Below are experts of layer 10 (counted from 0) of a mixture-of-experts language model. Rows are named router (the router's row for the expert) and show model dimensions 0-159. Each number is 50 + 12 x the weight over its row's rms, rounded and kept within 0 to 99.
Before each expert's rows: "mostly gets" lists some tokens that are sent to it at least half of the time. This comes from a sample of Wikipedia text that the model never trained on.

# expert 76
mostly gets: " Ad", " High", " head", " free", " high", " d"
router:52 61 34 58 78 42 54 33 44 64 52 86 48 54 55 68 42 51 69 63 66 62 59 56 45 58 51 36 51 61 70 47 62 40 47 37 48 64 42 61 54 60 44 70 60 75 58 30 39 54 50 37 44 50 60 56 35 58 58 48 60 43 40 31 56 42 58 61 35 73 52 45 32 46 73 54 34 35 57 44 34 40 54 53 49 64 49 69 51 49 71 42 50 51 52 41 75 30 59 66 36 56 45 68 64 65 67 41 60 63 48 55 48 77 66 26 47 45 31 45 35 35 43 49 44 71 59 38 59 52 48 45 40 72 40 69 68 45 55 59 50 56 47 55 47 56 68 59 64 49 45 62 61 53 33 59 52 33 48 58

# expert 3
mostly gets: "ć", "š", "н", "č", "к", "iya"
router:63 46 44 40 64 66 44 59 52 36 41 75 63 48 52 68 58 40 36 53 48 53 41 56 43 48 71 60 51 66 45 62 50 30 35 79 41 38 32 44 52 36 67 61 41 46 29 36 36 38 49 69 48 57 55 59 32 41 51 68 59 53 45 35 56 62 57 69 43 42 41 28 51 32 38 26 63 56 40 72 39 62 39 52 45 44 55 44 47 54 50 40 42 35 51 54 44 69 36 62 38 61 44 53 51 35 42 43 36 36 55 37 33 35 44 34 57 38 61 57 33 31 37 54 66 56 55 49 48 46 28 29 54 52 49 44 43 52 42 42 39 62 54 58 85 45 41 54 33 41 57 66 43 79 37 71 34 37 48 37

# expert 126
mostly gets: " full", " came", "ut", " all", " All", " inter"
router:39 47 38 64 74 67 27 27 36 54 51 56 62 59 50 44 39 37 46 64 64 34 39 39 58 44 61 43 45 68 37 62 68 45 25 51 44 43 58 34 45 34 49 57 37 43 47 53 48 61 52 40 57 51 58 47 41 42 56 33 43 56 73 59 59 64 48 39 38 38 62 43 48 60 77 64 22 51 60 17 47 39 40 55 68 52 44 50 39 57 56 69 55 44 60 20 71 33 49 44 62 60 66 60 35 68 47 50 44 52 51 72 60 57 57 44 33 57 27 69 33 57 75 72 40 40 52 50 55 51 55 61 76 55 33 53 55 48 50 44 52 50 45 54 39 42 61 46 58 51 41 54 61 64 62 31 63 48 45 52

# expert 116
mostly gets: " \"", " I", " You", " Hu", " you", " we"
router:28 46 74 60 48 56 37 49 58 59 32 57 41 56 40 47 60 46 50 53 46 56 58 34 65 57 44 43 50 44 26 68 34 42 52 32 56 30 38 53 53 26 38 56 54 34 40 51 72 42 35 39 51 52 68 36 51 42 48 24 68 52 55 54 31 43 16 38 60 38 63 56 59 40 44 68 56 38 63 59 71 68 30 68 42 49 60 40 57 63 40 55 26 76 56 55 50 42 50 54 47 44 81 54 50 47 50 53 38 60 31 54 53 67 60 63 56 56 54 51 37 67 52 74 38 49 60 45 28 57 54 48 53 67 73 44 41 66 36 50 48 62 59 34 48 49 53 72 41 49 41 47 54 70 62 60 50 38 53 48

# expert 88
mostly gets: " their", " its", " the", " no", "Personal", "The"
router:37 54 39 20 49 23 50 39 55 30 65 49 49 50 29 64 47 50 40 48 63 48 53 65 49 57 42 62 51 42 69 52 44 43 39 55 66 61 66 50 50 31 41 54 52 44 39 62 59 56 47 38 50 36 58 46 48 40 56 53 61 27 47 66 33 38 46 67 45 57 51 27 32 56 50 32 62 42 69 44 39 53 44 66 42 66 68 59 53 60 68 51 26 46 48 43 40 72 72 48 70 21 50 56 48 50 52 43 38 59 60 55 57 40 47 66 55 58 33 47 30 40 40 35 60 39 41 37 60 40 55 44 42 44 54 73 26 58 40 32 61 22 62 27 39 63 51 49 56 32 56 51 68 37 43 53 24 59 46 52

# expert 41
mostly gets: " series", " Army", " football", " district", " League", " House"
router:52 53 52 32 50 41 50 47 59 59 53 70 26 65 75 37 49 40 61 56 53 64 49 50 59 61 58 45 35 52 47 29 46 43 40 38 29 49 42 50 57 72 59 25 58 62 53 28 57 29 59 36 34 31 68 59 58 38 60 50 58 43 49 62 45 47 63 44 48 71 55 55 32 67 49 60 48 54 72 66 43 40 47 44 62 48 36 54 75 31 35 47 51 46 51 68 61 46 55 64 41 60 43 39 40 48 44 55 27 70 65 62 32 44 28 53 43 21 56 44 50 59 35 53 62 48 27 43 60 41 46 57 49 31 62 28 57 51 47 73 52 53 46 60 58 31 44 41 63 46 55 30 30 40 58 40 69 50 70 37

# expert 85
mostly gets: "ities", " people", "ations", " women", " children", " services"
router:56 70 70 55 46 45 46 46 58 37 61 61 36 44 68 34 36 42 52 26 41 60 43 58 58 50 36 34 33 54 40 32 50 51 56 46 60 48 60 46 56 69 66 36 65 64 28 53 47 42 62 33 36 44 58 61 46 63 30 47 34 52 54 75 76 40 61 28 43 58 67 52 50 58 46 52 42 27 33 56 46 36 57 56 47 66 54 40 38 42 42 49 47 43 41 51 61 48 39 50 59 39 43 24 42 41 47 55 71 56 60 59 33 53 40 62 32 58 40 58 66 58 64 38 44 10 41 34 55 46 36 55 37 50 42 47 78 53 62 41 68 51 57 46 50 34 47 34 34 48 51 58 57 60 52 41 42 75 28 39

# expert 15
mostly gets: " Iran", "н", "у", "ko", "ung", "к"
router:68 58 45 60 72 48 55 55 67 46 37 78 64 30 51 50 62 31 55 51 45 53 46 55 66 53 42 50 61 61 48 40 60 43 57 43 52 54 48 40 53 62 54 46 55 52 56 55 22 34 50 48 46 49 50 59 31 42 59 53 41 50 52 36 54 44 48 72 37 72 53 46 43 61 67 53 38 43 55 62 43 59 40 36 55 46 72 55 65 45 64 19 23 46 53 51 43 30 53 50 32 55 48 47 43 54 32 19 59 35 53 54 25 54 24 40 69 60 64 47 48 54 24 49 32 69 68 53 48 50 38 45 54 51 61 65 58 46 54 38 35 52 40 51 60 51 51 75 34 44 37 66 35 73 46 51 33 28 42 74

# expert 73
mostly gets: " Charles", " Richard", " Thomas", "ford", "ville", "ć"
router:74 62 41 39 77 66 47 57 50 53 54 67 66 30 67 59 55 37 54 48 45 68 44 43 18 53 63 47 59 51 56 54 39 56 52 71 50 69 54 44 44 54 50 56 28 46 55 27 52 45 37 39 41 68 42 58 41 54 49 53 65 67 36 52 33 64 62 55 44 34 39 52 39 44 50 41 50 35 42 61 46 45 46 48 70 55 45 45 61 38 40 55 46 56 49 50 37 58 46 63 58 44 53 66 48 35 28 76 54 30 68 42 30 39 35 39 72 34 54 59 54 13 56 47 63 56 46 71 71 38 27 56 38 38 43 32 56 56 70 47 53 53 47 53 47 45 36 44 35 30 60 61 52 65 60 64 32 39 37 50

# expert 87
mostly gets: "BC", "X", "I", "}", "Z", "R"
router:46 39 72 73 57 73 49 70 43 65 31 43 37 63 45 47 67 55 64 71 56 63 51 40 69 67 49 53 33 53 26 41 46 57 57 34 38 43 54 34 67 59 40 37 45 59 45 52 47 34 54 41 47 77 44 52 44 28 38 49 55 53 46 39 52 44 44 54 65 68 26 43 47 46 34 52 47 48 56 47 49 38 64 42 50 49 53 46 53 55 47 72 61 53 61 32 59 35 36 67 63 55 61 57 37 51 46 66 33 61 39 63 53 45 36 51 44 41 30 64 70 66 37 57 56 68 63 55 42 55 36 54 63 38 43 58 24 55 34 50 27 53 46 38 76 63 47 69 48 35 39 36 33 52 71 43 50 36 65 35

# expert 58
mostly gets: "li", " Li", " been", " V", "ti", "for"
router:30 39 87 38 64 59 52 63 45 55 51 54 59 63 58 64 44 35 50 38 50 42 51 41 56 40 37 67 45 81 55 57 54 34 25 74 35 46 21 54 35 38 50 60 31 67 28 72 46 67 45 54 63 54 52 55 41 50 65 48 45 32 53 50 60 36 39 45 66 37 44 63 65 39 59 43 56 39 53 59 42 60 63 50 46 37 38 54 42 46 27 42 49 38 75 59 61 26 55 57 69 41 73 46 57 64 46 58 55 52 42 45 45 35 40 40 35 27 40 57 69 53 53 63 51 68 66 47 57 60 37 33 39 57 59 52 51 48 42 51 40 53 54 69 52 39 57 71 52 44 65 58 61 47 36 55 37 42 38 60

# expert 78
mostly gets: " people", "os", "ology"
router:61 54 59 48 45 61 52 52 68 52 58 51 45 45 50 49 63 42 49 53 34 70 34 52 60 42 35 54 40 62 38 39 56 48 54 72 61 56 46 66 37 53 52 71 77 50 63 63 54 44 63 33 57 27 60 72 49 54 34 45 35 63 42 47 62 49 51 69 63 61 55 45 63 55 38 61 63 34 54 22 54 52 57 26 50 56 42 46 43 37 55 62 32 43 51 51 55 43 49 30 30 44 51 29 36 46 67 36 69 58 69 52 25 44 30 26 31 45 64 37 54 51 45 56 40 47 27 68 53 55 38 47 56 57 68 42 77 48 68 26 34 37 62 48 61 59 26 45 36 54 46 53 50 42 41 33 42 53 33 54

# expert 66
mostly gets: " ", " 19", "–19", " (19", "±"
router:62 58 59 47 47 45 53 52 41 42 54 51 59 36 41 54 56 48 37 70 44 32 41 50 65 72 30 58 52 44 61 54 36 70 50 60 76 32 48 62 63 30 36 33 46 71 59 46 34 55 61 52 61 41 62 40 71 70 37 43 40 60 55 78 36 34 56 53 62 40 33 43 47 64 54 60 41 64 62 58 65 49 72 46 50 43 58 37 41 67 37 72 56 41 59 56 48 67 67 42 61 62 73 42 50 51 37 59 63 36 31 68 52 58 68 53 40 30 22 62 50 52 38 48 54 48 50 34 52 56 51 47 64 50 62 43 37 57 67 54 51 24 46 55 39 57 69 73 50 52 69 52 48 65 58 28 40 44 57 58

# expert 70
mostly gets: "ō", "ū", " China"
router:60 42 38 44 77 50 44 60 53 54 32 66 56 37 55 46 60 55 51 59 23 22 43 45 72 61 53 64 64 48 50 79 40 51 55 40 68 66 49 39 64 51 38 60 74 31 62 48 55 60 50 30 62 36 42 60 34 31 49 55 38 75 50 27 36 57 46 37 24 37 36 55 48 47 41 21 48 47 39 44 51 55 41 30 54 41 56 55 54 41 49 49 27 45 47 46 42 58 56 58 46 61 60 41 67 25 48 30 59 41 30 37 53 36 37 42 57 47 49 39 60 57 60 60 46 57 78 51 31 45 40 47 42 62 58 52 58 49 42 77 48 69 43 46 57 46 40 58 51 34 42 52 47 65 61 60 42 59 28 50

# expert 44
mostly gets: " G", " Bo", " g", " bo", " Go", " so"
router:51 61 43 61 47 56 47 79 52 48 49 50 37 51 30 35 63 60 59 51 47 46 55 43 23 57 44 51 47 33 42 42 40 76 70 40 42 39 55 74 72 54 36 31 63 39 62 57 39 57 41 55 40 57 38 51 52 43 38 58 50 34 58 61 64 45 43 40 38 65 46 62 64 76 43 44 56 66 66 70 59 67 47 29 33 41 33 49 34 57 48 20 30 63 53 48 54 39 53 71 46 55 43 57 55 69 66 59 63 61 51 42 38 47 39 28 70 58 52 55 47 61 56 51 40 32 45 55 34 25 41 67 61 65 66 39 30 52 44 60 59 57 40 55 51 51 52 34 60 40 51 64 37 61 63 44 67 61 70 44

# expert 4
mostly gets: " Le", " Ra", " O", " A", " No", " Ma"
router:56 47 47 63 58 68 52 54 40 40 73 30 43 43 60 39 35 68 34 63 39 70 56 53 53 37 45 69 32 46 49 49 52 43 34 45 47 58 32 57 48 46 48 32 51 38 48 56 70 66 31 41 63 54 49 52 56 31 38 51 38 52 47 49 35 40 58 64 56 61 36 44 70 36 51 51 76 83 59 53 53 59 53 58 41 41 50 34 53 59 64 38 46 32 48 68 44 62 66 30 60 33 54 52 71 36 70 52 58 66 26 45 64 48 64 52 44 58 41 31 41 57 17 38 48 58 49 49 29 34 77 32 44 69 32 51 50 44 53 46 45 64 58 48 33 50 66 57 49 41 60 52 60 31 50 55 53 31 59 51

# expert 20
mostly gets: "=", ":", ");", "•", "→", "|"
router:66 59 43 61 46 49 44 51 53 30 71 57 60 49 55 45 72 51 47 38 55 31 57 47 67 47 45 51 68 41 37 41 51 22 68 50 52 40 53 59 43 56 59 66 43 63 57 57 66 50 51 21 63 37 50 56 43 25 41 79 76 49 60 59 45 59 38 43 70 30 39 35 60 50 29 36 36 29 56 55 41 26 38 79 49 45 52 53 35 52 38 45 58 52 61 55 38 58 58 56 34 48 70 41 49 46 54 46 46 51 51 58 61 37 41 65 59 52 68 41 57 39 49 35 44 53 43 59 66 28 50 57 33 50 39 55 49 52 52 31 59 46 54 44 57 57 27 32 40 32 51 36 69 44 34 44 35 22 65 59

# expert 7
mostly gets: " Jack", " Tom", " Christ", " Paul", " John", " Charles"
router:37 59 38 59 36 42 32 78 26 55 22 66 54 46 54 43 52 38 63 63 51 33 40 50 30 49 35 40 39 63 42 46 60 46 50 47 32 51 50 39 64 51 33 63 43 74 29 35 56 41 44 57 47 55 39 41 35 53 43 37 64 54 29 58 51 61 45 53 54 57 71 50 35 60 54 58 58 42 55 45 45 33 45 68 57 34 39 32 43 29 31 65 67 49 63 58 42 39 56 71 33 56 68 40 44 47 50 60 44 63 47 48 43 39 70 43 56 64 57 52 52 56 50 38 55 47 51 70 49 54 62 69 27 32 31 36 41 43 57 50 65 53 26 68 22 36 53 27 59 57 59 66 51 36 55 41 34 56 54 53

# expert 46
mostly gets: "|", "==", " ==", "•", " received", " a"
router:55 68 58 51 50 38 61 52 48 24 47 38 57 43 50 37 49 42 72 36 43 49 49 66 64 39 58 36 55 43 59 74 71 38 48 54 52 45 71 36 61 13 27 56 37 46 57 63 52 26 56 26 53 36 43 28 58 55 51 42 64 61 41 55 53 44 37 49 61 56 53 31 68 51 67 25 65 39 51 63 35 56 43 39 37 51 64 33 65 60 53 42 48 48 21 37 51 42 64 57 51 29 38 46 69 45 53 52 70 56 57 44 24 50 51 42 49 68 39 46 34 57 53 40 50 47 56 35 39 60 52 53 55 53 53 59 41 46 37 40 51 31 62 61 53 47 38 36 64 40 64 64 70 39 40 53 23 59 47 61

# expert 33
mostly gets: " Jo", " Ba", " Se", " Mu", " Je", " Ko"
router:56 61 53 47 45 65 44 55 56 46 63 28 39 46 48 48 60 49 54 42 37 54 59 55 59 42 38 58 60 55 41 41 28 62 27 52 59 45 38 68 52 49 42 41 37 32 41 59 52 63 36 41 63 59 37 41 44 34 54 57 58 61 36 44 42 31 52 41 28 56 67 66 60 54 45 33 53 58 58 66 63 64 45 47 67 39 32 41 53 49 51 48 38 58 53 79 33 58 67 29 68 46 36 57 75 50 58 25 61 54 41 46 61 33 48 63 53 54 66 32 42 50 37 71 64 46 47 27 31 48 70 49 39 60 53 50 58 51 46 52 78 69 43 42 29 36 59 73 21 51 48 31 65 62 59 62 38 35 51 45

# expert 17
mostly gets: " cl", "Ch", "J", " ch", " tr", "Re"
router:47 43 52 67 43 52 33 60 46 59 51 41 61 53 40 53 57 38 61 61 56 41 65 49 44 25 67 56 38 67 52 60 37 49 65 51 41 39 65 46 36 37 21 54 51 45 40 46 45 57 64 66 59 50 50 47 33 54 40 55 48 30 56 40 40 52 33 57 47 47 44 60 70 46 39 56 53 62 55 59 51 54 54 42 71 71 45 44 30 61 33 46 66 49 45 31 33 51 34 44 65 67 59 55 52 46 32 74 37 61 21 74 58 38 79 35 38 55 77 45 61 41 46 40 62 58 55 72 31 42 58 62 47 46 56 64 41 36 43 34 37 49 27 34 47 59 62 55 60 28 27 40 37 35 45 49 66 55 54 52

# expert 62
mostly gets: " K", " M", " H", " V", " P", " D"
router:46 49 39 54 79 42 49 45 56 37 77 46 50 46 66 52 58 58 66 58 39 42 52 55 57 27 60 63 56 46 50 47 44 54 46 48 52 77 58 55 49 67 40 29 43 54 46 39 51 38 51 51 55 51 48 47 61 43 44 59 25 51 53 36 56 38 36 56 45 61 33 75 70 58 36 34 42 69 47 62 51 47 49 53 29 67 44 48 62 72 42 30 70 55 55 38 56 38 62 43 74 65 51 44 49 54 43 65 70 42 38 58 57 39 69 44 50 62 53 30 77 46 51 42 61 62 64 62 32 52 81 60 54 71 19 66 50 63 49 55 57 54 34 66 36 53 55 63 59 33 51 50 61 41 52 40 49 33 67 35

# expert 5
mostly gets: " return", " pass", " consider", "view", " visit", " allow"
router:43 55 51 56 19 46 47 51 44 52 43 47 44 52 51 55 36 73 37 56 41 48 45 60 51 41 68 37 54 40 70 46 78 62 49 63 21 51 37 50 54 32 54 50 38 75 46 33 49 46 40 46 53 50 47 45 52 61 60 19 45 41 29 63 55 73 24 40 17 48 28 61 38 41 49 49 60 34 37 41 34 45 42 40 59 53 54 57 57 39 45 39 62 71 60 42 62 54 41 56 47 76 48 57 28 29 33 55 51 51 60 25 52 74 47 51 63 71 54 57 56 46 61 59 42 48 39 59 67 35 59 49 55 40 58 34 48 40 41 51 57 54 55 57 27 49 45 50 45 45 43 64 39 51 73 52 53 71 55 34

# expert 123
mostly gets: "shire", " Australia", " India", " America", " England", " Iran"
router:73 65 54 36 77 33 37 49 62 58 46 49 72 42 48 35 70 30 58 35 49 44 36 63 50 53 68 56 45 33 62 39 63 44 47 53 39 57 49 39 56 41 55 62 56 33 57 29 53 30 40 50 65 48 66 60 38 50 51 63 33 56 34 51 55 65 58 32 99 15 59 38 31 35 45 51 58 73 58 63 47 44 53 46 66 54 43 60 57 37 48 47 36 47 41 58 50 32 41 57 54 55 52 48 65 35 51 46 48 48 50 35 63 55 39 48 53 56 40 60 57 57 41 56 53 43 48 47 69 38 39 44 39 44 41 39 53 48 38 37 27 39 66 54 41 44 50 35 36 37 52 44 42 78 57 38 50 46 40 26

# expert 28
mostly gets: " community", " species", " development", " service", "structure", "ization"
router:64 37 70 28 43 40 42 54 54 62 34 57 28 50 47 33 56 54 40 64 59 72 56 34 46 66 84 22 50 48 66 63 66 49 58 68 54 56 44 61 52 37 75 46 70 70 52 31 33 29 47 62 48 41 49 51 48 55 44 58 56 43 52 62 65 47 56 29 37 58 59 39 30 48 47 66 62 46 46 58 56 46 62 56 69 56 36 50 47 35 58 48 32 50 44 56 45 47 29 52 61 56 40 31 56 49 62 61 45 45 52 54 47 60 37 51 41 54 48 43 54 54 58 60 58 44 49 46 69 46 72 39 30 25 55 27 57 44 44 40 56 39 42 30 48 49 41 27 37 28 49 40 35 55 76 48 52 64 46 25

# expert 114
mostly gets: "ological", "ical", "ular", "ized", "ible", "ral"
router:72 23 57 39 45 55 57 50 41 51 51 70 40 44 54 57 54 44 45 56 69 65 41 66 49 53 63 44 30 58 56 53 71 62 60 71 66 46 68 53 46 36 53 58 46 39 46 42 49 48 43 62 55 43 61 31 30 55 53 46 76 64 59 53 51 47 64 40 53 46 26 50 51 54 46 60 70 45 27 64 42 52 60 47 49 55 49 54 81 48 57 55 34 45 12 41 51 42 47 35 56 63 43 63 56 57 62 68 39 46 58 34 46 51 53 35 38 31 48 43 45 40 33 31 68 51 46 68 74 47 50 37 50 57 58 42 60 42 45 35 67 34 57 52 70 46 48 42 29 31 44 61 49 57 48 79 37 50 19 40

# expert 69
mostly gets: " Per", " Val", "if", " Roman", " Ab", " Wal"
router:53 55 20 52 65 72 40 47 60 54 51 28 40 42 43 61 13 32 67 40 45 59 49 46 58 43 45 35 32 54 58 53 45 73 48 47 46 21 58 39 50 46 46 53 25 28 55 65 49 45 42 48 36 64 76 64 41 58 58 52 63 55 62 53 61 68 46 40 50 40 49 43 58 46 44 61 56 32 47 36 48 64 38 37 49 47 60 56 36 46 71 29 64 51 59 40 50 42 35 64 48 61 49 60 57 61 52 67 61 59 59 39 30 67 26 35 59 52 29 41 58 39 56 56 45 64 58 58 36 35 58 60 80 57 45 62 39 54 63 28 45 50 57 57 48 42 53 51 46 50 50 57 52 67 46 34 31 52 24 56

# expert 90
mostly gets: " place", " located", "Release", " Location", "Species", "JPL"
router:62 53 55 32 52 32 46 47 50 42 46 45 28 43 44 44 57 56 45 44 33 58 55 46 55 54 66 46 43 35 81 42 42 50 64 63 46 56 68 42 52 55 63 21 47 61 76 55 47 31 58 53 58 42 64 48 40 25 39 40 40 41 43 68 61 49 40 51 49 22 65 43 52 45 49 49 65 54 31 48 54 33 53 60 47 47 46 56 58 90 63 56 24 37 35 59 52 42 33 44 55 65 53 55 33 51 49 54 46 46 50 60 66 74 23 37 45 58 39 47 59 67 25 61 47 48 36 50 72 64 40 37 25 41 61 39 64 44 60 45 64 38 50 43 60 70 44 49 64 60 53 50 29 51 57 39 66 56 63 53

# expert 45
mostly gets: " Be", " Te", " Ta", " Ni", " Se", " Ne"
router:47 55 48 60 36 50 41 45 32 49 57 57 68 43 42 57 58 67 54 34 64 61 26 62 60 42 39 78 42 36 54 42 52 47 56 32 44 50 50 48 65 60 36 52 55 45 35 53 69 70 43 44 38 52 48 61 70 54 59 35 56 38 27 45 49 53 51 41 43 73 52 73 46 44 24 21 53 75 45 54 62 54 44 69 67 51 38 43 51 36 70 33 39 47 60 74 41 65 53 43 65 52 49 59 61 39 35 12 55 54 63 69 54 64 45 53 51 35 40 50 63 62 57 59 56 56 45 36 51 48 59 54 81 56 42 50 59 55 32 42 59 65 47 51 50 41 66 61 42 63 72 40 63 33 54 60 38 61 51 50

# expert 39
mostly gets: " S", "с", "os", "as", "s", " dis"
router:43 67 52 63 55 58 28 45 51 50 45 77 56 46 74 54 41 38 64 37 26 38 40 60 59 41 27 47 23 60 49 39 45 54 70 49 55 30 42 34 44 71 52 36 72 55 29 52 45 60 53 52 40 42 34 70 51 48 43 54 29 54 62 71 60 48 63 46 32 55 61 43 40 53 52 41 49 51 37 40 61 54 56 49 48 52 54 36 52 29 44 59 51 55 59 47 34 48 53 41 56 26 55 26 47 39 36 50 62 40 75 63 47 35 48 62 40 51 52 58 49 69 60 30 43 23 69 54 39 61 43 56 66 43 40 54 72 42 61 36 63 59 46 67 44 36 49 28 33 64 40 49 43 67 35 49 44 38 40 68

# expert 74
mostly gets: "MPC", "ph", "g", "rop", "ag", "ñ"
router:65 38 32 50 51 21 59 49 38 59 65 35 61 39 43 53 58 41 43 51 75 44 55 30 38 38 66 58 80 59 31 41 73 51 49 63 54 37 61 49 31 38 63 57 32 48 39 55 31 31 37 50 57 38 59 64 52 57 58 70 23 58 45 54 64 65 33 51 47 63 69 66 46 54 47 59 43 54 34 55 48 50 34 32 47 41 47 74 36 37 46 33 76 29 39 36 40 39 56 48 27 57 42 34 51 57 30 60 49 46 58 48 41 57 51 45 56 53 39 55 47 43 66 45 68 58 66 53 59 44 43 61 46 59 55 53 43 65 67 38 57 63 46 62 51 54 60 38 55 43 43 79 43 40 32 42 46 67 37 54

# expert 100
mostly gets: " used", " known", " large", " well", " such", " different"
router:39 36 47 56 60 40 56 55 35 69 40 40 27 62 44 45 57 45 35 59 67 40 29 37 35 59 56 34 67 41 77 76 63 60 39 50 81 51 73 48 40 40 46 77 49 45 61 63 47 47 44 55 57 24 37 44 51 63 60 50 66 54 58 34 50 67 55 43 47 38 79 40 34 42 49 47 56 49 51 27 33 46 52 64 56 44 43 49 50 51 27 43 32 56 53 48 59 46 39 53 53 44 56 34 38 46 55 45 43 44 41 51 48 35 64 46 34 61 25 48 39 43 67 43 43 57 42 44 59 39 51 43 49 56 55 50 66 46 61 58 65 51 66 53 73 75 62 31 60 52 44 73 72 29 67 41 47 55 63 44

# expert 117
mostly gets: " Robert", " James", " Paul", "bert", " William", " Michael"
router:73 58 43 60 39 58 55 42 40 63 42 43 65 35 48 37 45 53 60 42 37 50 29 58 49 42 37 38 45 58 43 15 45 42 39 38 37 48 50 35 45 47 49 59 28 78 42 22 55 51 47 59 63 70 41 63 50 64 54 39 50 57 22 38 57 60 41 51 37 65 24 38 47 48 41 46 51 33 56 50 41 48 53 57 42 58 59 54 60 39 29 37 65 59 42 31 58 66 22 53 36 55 44 62 47 25 25 67 50 54 68 51 34 40 73 53 58 43 60 49 52 36 69 66 46 70 55 62 80 49 67 70 41 51 49 38 54 40 53 67 42 42 37 59 57 53 49 44 44 62 41 55 56 57 44 52 49 44 37 42

# expert 94
mostly gets: " and", " which", " but", " where", " when", " would"
router:39 33 49 62 66 74 50 52 43 61 51 56 61 62 38 21 44 38 51 53 59 51 55 48 46 53 69 38 56 27 45 53 45 50 61 54 36 66 57 46 42 51 49 46 55 69 49 56 62 67 34 57 43 36 51 67 73 61 76 60 40 45 52 54 40 50 58 41 76 54 64 67 54 61 59 51 42 57 51 42 64 47 43 70 67 68 62 59 68 54 76 29 37 39 44 58 60 49 37 62 50 62 61 38 49 55 29 43 54 52 53 33 37 64 37 56 54 47 61 40 56 58 75 47 49 39 40 40 45 25 30 32 58 30 59 48 68 72 43 62 50 32 40 31 42 64 30 50 44 42 54 23 55 41 40 42 46 68 43 42

# expert 43
mostly gets: " sp", " comp", " f", " imp", " Sp", " po"
router:54 52 35 41 62 53 67 49 47 34 53 34 37 54 66 63 49 54 51 51 56 53 59 54 32 38 56 53 41 21 39 41 50 56 67 50 42 59 70 74 46 44 67 53 73 48 22 40 52 53 60 58 46 47 45 41 34 53 46 40 47 38 57 50 43 38 53 58 45 62 79 42 60 67 14 42 35 72 53 40 70 57 51 25 39 52 45 53 65 50 59 47 61 65 42 44 44 48 65 47 47 51 36 51 51 40 69 39 55 49 35 43 48 57 72 45 50 50 25 49 39 48 61 63 52 51 76 57 40 53 59 39 63 58 67 44 29 64 52 64 68 53 59 64 57 34 54 58 56 48 34 20 46 63 61 38 64 71 36 27

# expert 77
mostly gets: " people", " children", " would", " who", " those", " family"
router:41 64 60 31 47 48 48 57 47 55 52 54 33 56 58 27 54 42 48 65 38 69 58 50 48 47 41 38 65 35 34 41 41 45 62 62 44 55 58 62 51 55 53 41 70 78 30 42 53 51 40 60 36 50 52 72 56 56 50 67 49 33 50 73 53 44 59 57 70 72 81 64 41 59 48 46 44 37 47 49 56 48 52 80 62 64 58 33 59 48 53 34 42 49 55 48 58 67 35 45 57 42 52 35 62 42 43 48 62 60 36 40 32 58 39 74 32 43 53 42 67 56 68 39 46 40 33 29 49 32 25 42 47 32 59 38 66 57 42 50 58 32 37 40 46 38 46 39 36 29 62 30 50 36 48 42 36 70 53 31

# expert 53
mostly gets: " K", " B", " W", " wh", " H", " R"
router:50 49 40 46 67 44 50 47 57 35 71 42 46 51 53 37 38 46 66 62 45 31 48 67 61 49 52 59 59 24 60 50 37 54 53 40 57 72 79 56 40 63 40 48 34 70 53 29 58 45 50 58 61 47 44 49 50 44 42 56 58 40 53 34 38 40 44 66 42 61 46 75 74 44 47 24 47 79 58 55 57 69 29 41 40 52 49 45 64 58 36 31 60 53 45 63 53 49 53 50 75 64 56 48 44 64 41 62 60 34 43 57 51 52 74 50 54 62 42 32 62 61 41 47 44 62 62 62 39 52 71 54 67 45 25 69 34 69 47 58 61 63 34 70 40 34 57 55 60 42 43 30 60 36 53 41 73 47 65 38

# expert 8
mostly gets: " −", "′", " describe", "±", " over", " appear"
router:35 41 61 47 46 57 53 60 55 49 30 33 55 47 30 58 56 35 51 52 52 28 52 47 49 51 52 35 78 51 66 65 52 52 51 64 72 47 34 53 22 41 40 60 33 47 62 29 64 57 66 58 43 66 53 39 54 46 50 37 57 37 61 52 61 34 47 40 52 31 71 44 34 48 53 32 51 70 40 58 32 64 23 45 56 34 60 49 60 54 44 42 49 45 54 50 63 64 68 29 33 61 55 51 70 39 64 58 34 44 47 55 55 49 60 69 29 75 53 59 36 50 49 27 46 52 39 48 56 59 58 51 55 50 77 30 33 25 48 52 31 63 45 50 54 52 40 70 59 63 42 62 47 48 76 53 49 51 74 55

# expert 75
mostly gets: " October", " April", " February", " January", " December", " November"
router:55 53 55 45 58 28 63 60 55 28 49 30 48 51 40 42 50 67 55 43 49 37 43 41 29 58 58 43 45 58 46 39 46 50 31 62 30 69 55 35 52 61 37 76 43 38 75 56 49 46 49 45 49 28 60 48 58 24 58 43 42 56 40 41 65 31 54 53 48 28 58 38 40 67 40 55 36 42 42 61 50 53 53 44 43 71 42 55 55 50 46 50 64 64 66 66 73 60 62 43 56 50 39 30 67 41 58 58 42 44 56 75 28 32 46 65 56 58 34 63 57 31 53 58 51 37 41 44 73 57 40 69 43 48 50 67 25 39 48 58 55 42 34 45 37 59 65 38 77 48 52 31 42 64 48 63 42 36 57 70